Weights of a small mixture-of-experts language model, trained from scratch on English Wikipedia: 217M tokens.
Below are experts of layer 3 (counted from 0) of a mixture-of-experts language model. Rows are named router (the router's row for the expert) and show model dimensions 0-127. Each number is 500 + 40 x the weight over its row's rms, rounded and kept within 0 to 999. Numbers have three digits each.
Before each expert's rows: "mostly gets" lists some tokens that are sent to it at least half of the time; "gets" lists some tokens that make up at least twice as much of what it gets as of all text. This comes from a sample of Wikipedia text that the model never trained on. Tokens count by the router's weight.

# expert 5
mostly gets: " ca", " Ca", "ö", " d", "wa", "ø"
gets: " ", " st", " d", "da", "wa", " c"
router:535513600495416528529454459486496481500497508513481518500464489435505603508468529486494517466477529490505520499497488476530518493515527516491505432514581477528483501446498466475470417390500517534482509564466536504456504490418483459511523451440506498488442497525496543430480496507525553501418529511495390558418510507555471512464518470539572488533556492585547508593544522490547476513570

# expert 11
mostly gets: " century", "st", " Center", " Army", " village", "!"
gets: "st", "il", " the", "ti", "em", " St"
router:564443510467449408469521485511504517473504460496521469475541453454509597543479544517502533476464473466505473511548573613514442488525474499546542483480448501496459519417517522460506529443516466523463491531511512494503559506494527472498560628460530484521457470539550581450536571445480530486555491529463509501500566481507448507514512482518463516488548541494569418464523556484495432521435

# expert 26
mostly gets: "ana", " Ta", "ga", "ta", " Paris", "burg"
gets: "ta", "a", "na", "ia", "ga", "la"
router:506541566564521515548517517404459485522491535434484502463552553500469510536480524550490459569583545483522486418437474465477509480534454420499532553520494525467453496515491470562436479482545502528565501507508443467459565480526510471598457515536469534510497535430535450479447537504472471547521414435497449521542585505469502505481585485499515501490475557522447523491527461491447552501468

# expert 22
mostly gets: "ner", "et", "ification", "mp", " British", "de"
gets: ",", "et", "mp", "ner", "de", "dy"
router:528468499460493504519464513567542532519442433450538515513388539470611495506465411467540538424525460476482525534467564489513456587470462544540515509474489508532562524486575529457473488441445507507513456486524533519524425448502521545482481514479521549500498528566467521496502474447492568462504537550524537495430470521495479494484538536414579474495508467493569503455508429503530552463477

# expert 17
mostly gets: " new", "ies", "cy", " English", "self", "ise"
gets: "y", "ation", "ion", "o", "ies", "er"
router:507518485486571473579542501565547521467495467491440478462476529487449462478519460480515540479410542556480488535544492518561562505473469466496476506451476490512536513510565456543510525535559597490493551537509453435417572461480473528522544469475544491429465449468433454588488517511519450494479476473537494501562451443443564540546520454577476513531506513469441513589506486527486478483517

# expert 7
mostly gets: " pro", " h", "pr", "en", " ex", " Ex"
gets: "en", "an", " ex", " pro", " h", "in"
router:524465450553557497559488514445515529541543471441479553514550511439510510491445488526531463552483560435479439511541460528559516551478445508507548457510440536483559508527497516458410505554503538482526494503444480560489527463471553446505448521396520451504461450529522505470534513551500498468532433531549508505441525453602502503531502508419455482506588497433440480534473488565515528498477

# expert 6
mostly gets: " B", " East", " into", " south", "°", " West"
gets: " B", "s", "°", "to", " b", "}"
router:552504503493503511465459496515515425454491559528449523470478446499483495491591455470514562505531534500502501490448479453476460562407503475536526605498534511564462502567461446403393531480501510504491594488419476454515504502479526498518521527543450529521520485471523471488446507553506470482485471491578555495597462525493475500482505439499452527528403505524472574460461542488511482524501

# expert 18
mostly gets: " it", " It", " Ar", " United", "form", " sign"
gets: "or", "ent", " it", " It", " Ar", "form"
router:475579496495494477531530570534512508487434486526509476496508500485530505496475536487500478479495562490535485490526523503446573537455559380459496409550473457429550482467472483440595532484508550443460422470502429565577527497492502512429470556479540517554488532540461524478442577470443520441521498518456473536497476601496505545517549558506536484518495478564516467473489548526496485475502

# expert 9
mostly gets: " change", " complete", " performance", " return", " level", " leader"
gets: "s", "son", "age", "'", "H", "ment"
router:420425540517552459502569485426476489526468477471481495493487513464446465522491510468475509553542483501493485454531426461460504534494523495553529552496517491541475490546433472509513479491497513587471537444488481492486500592504516490568462491573501502487453459485426430571541437561538424565478478521516524537584388467484552435512471475518454559567463498476530515508475490525538470544466

# expert 28
mostly gets: " State", "ity", "ness", "ology", "ities", " success"
gets: "ol", "ity", "min", "ance", ")", "ary"
router:461492547508506539499496518406478521450565463503509534618489525482480500521477567485484553486444549521561549562440501580492481503517503529478583525450457488479544517492476565510533482423455507535518530508543500498522444431457507505463535468477587532488515498461512448477502529469520533470459479423507498482422536487484541547500446449528510578531625511473517502478492524438509482488423

# expert 21
mostly gets: " Com", "ball", "now", "equ", " other", " became"
gets: "port", " M", "ow", "com", "ult", "ing"
router:570505454515551507474500487553418515516534552468501525573448457487542499515481479578602446457489444482446570469458546531560468413504462488530508478474474506486492602515516434528523546528539454478529392583484517482511453501538489499493500520488429524471490507460475535538493546500602489499539513482519499489551484525578472499441547529533568464496480475432516500475482519524463471515462

# expert 2
mostly gets: " We", "General", " Scott", " Frank", "American", "wi"
gets: " and", "f", " |", " W", "tt", "wi"
router:559446410515459487537495464555498507530524520580529509475541507556498538505459562463508498497569483563440468505565488455444480506494481596486554526432402553455505465501438448518460503614526443476540488555477541468450515504481498510508438434469532419504523429495508494525521510523480541452508499508500547469480520459516477524517451460445474548522478483468597517505453519488519552464499

# expert 25
mostly gets: " near", " finish", "elected", " match", " consider", " kill"
gets: "l", "-", "\n", " after", "duc", "it"
router:517480499550500522499529464604506471516426541496556582416563460434479500530436495462543448543452478495526536421449535494450460487546579477511492529554523491547521497516509437557531507555518486462559470484562554511574459541459484425475534502520520564418501447527568488474496536533467507507508465541525469467431470446489503482517411481491474486459495523549480547471496548484533506527501